From a checkpoint of a small mixture-of-experts model trained on Wikipedia.
Size: width 256, vocabulary 16384, 58.8M parameters.
Training: a variant of Muon for the experts, 235M tokens, 7169 steps.
Below are experts of layer 2 (counted from 0) of a mixture-of-experts language model. Rows are named router (the router's row for the expert) and show model dimensions 128-191. Each number is 500 + 40 x the weight over its row's rms, rounded and kept within 0 to 999. Numbers have three digits each.
Before each expert's rows: "comes after" lists some tokens at least twice as common just before its tokens as in all text. This comes from a sample of Wikipedia text that the model never trained on. Tokens count by the router's weight.

# expert 11
comes after: "1", "2", " was", " an", "On"
router:516526500473411531572505457505443511518511506418438517538471475430488532543545456411479456570471500433474509507531521489547452446577424503496452478517457446483482492506466468492473531563507450

# expert 28
comes after: "0", "\n", "3", "1", "4", "6"
router:506492486512465518458497511412492508509400490461509526507537537502534459530550516506518526481466514518505444539464472491573502444534498546517494481468471557477540534548514495535497481509488465

# expert 20
comes after: " |", ".", ")", " |  |", "\n\n", "=="
router:465429525487521465451516466515528519534508490477493502456408508513443517506486427484426455488450559490444541554610454449516466454563505483420471485523499485551501455470439392495529526523545426

# expert 2
comes after: "\n", " |", "0", "\n\n", "|", " | "
router:545410548527460436524523448495522478504508510453505605504428504499495513513492448451478539507445490459503520543477461519519477486510470567527503467526487501500490577489462495520484526577532464

# expert 15
comes after: "1", "2", "–", ",", ":", " in"
router:528543533499466510562474454546529485631528515482493544501509446417521498497549444432498542534547509480472500564464503398506452435548447483505478509502471489501453465450432522468408502548535415

# expert 19
comes after: " |", ".", ")", "==", " |  |", "==="
router:538482505465447590549445477412490496518496465479441533436501488478444504479533406437426485534494507495424463502544494455503429505528493479484469504486486499518506470481472480484535506535440485

# expert 5
comes after: "\n\n", "\n", "0", "3", "4", "5"
router:595500511439484502596539466462535455519442526447493538523465491469548478542475499474498545459426438483473455513474516493509418497524538562524409510534516431525547498485500516571429422471408516

# expert 3
comes after: " | ", ", ", " ", "| ", "–", " ("
router:491544437482442558462465504505512508538452512482468480493505421507502521534492489525478436522524474502478496575497526476470486518534498528376479446453491481487482546505517495553432475472455515

# expert 21
comes after: " | ", ".", " ", "| ", "–", "; "
router:495476509466533526490475498432434525563557541520457583516495459530462436499575495486481476471556501426503542583527516553511555559525530540537563533534451545480492519541474509464471455474497508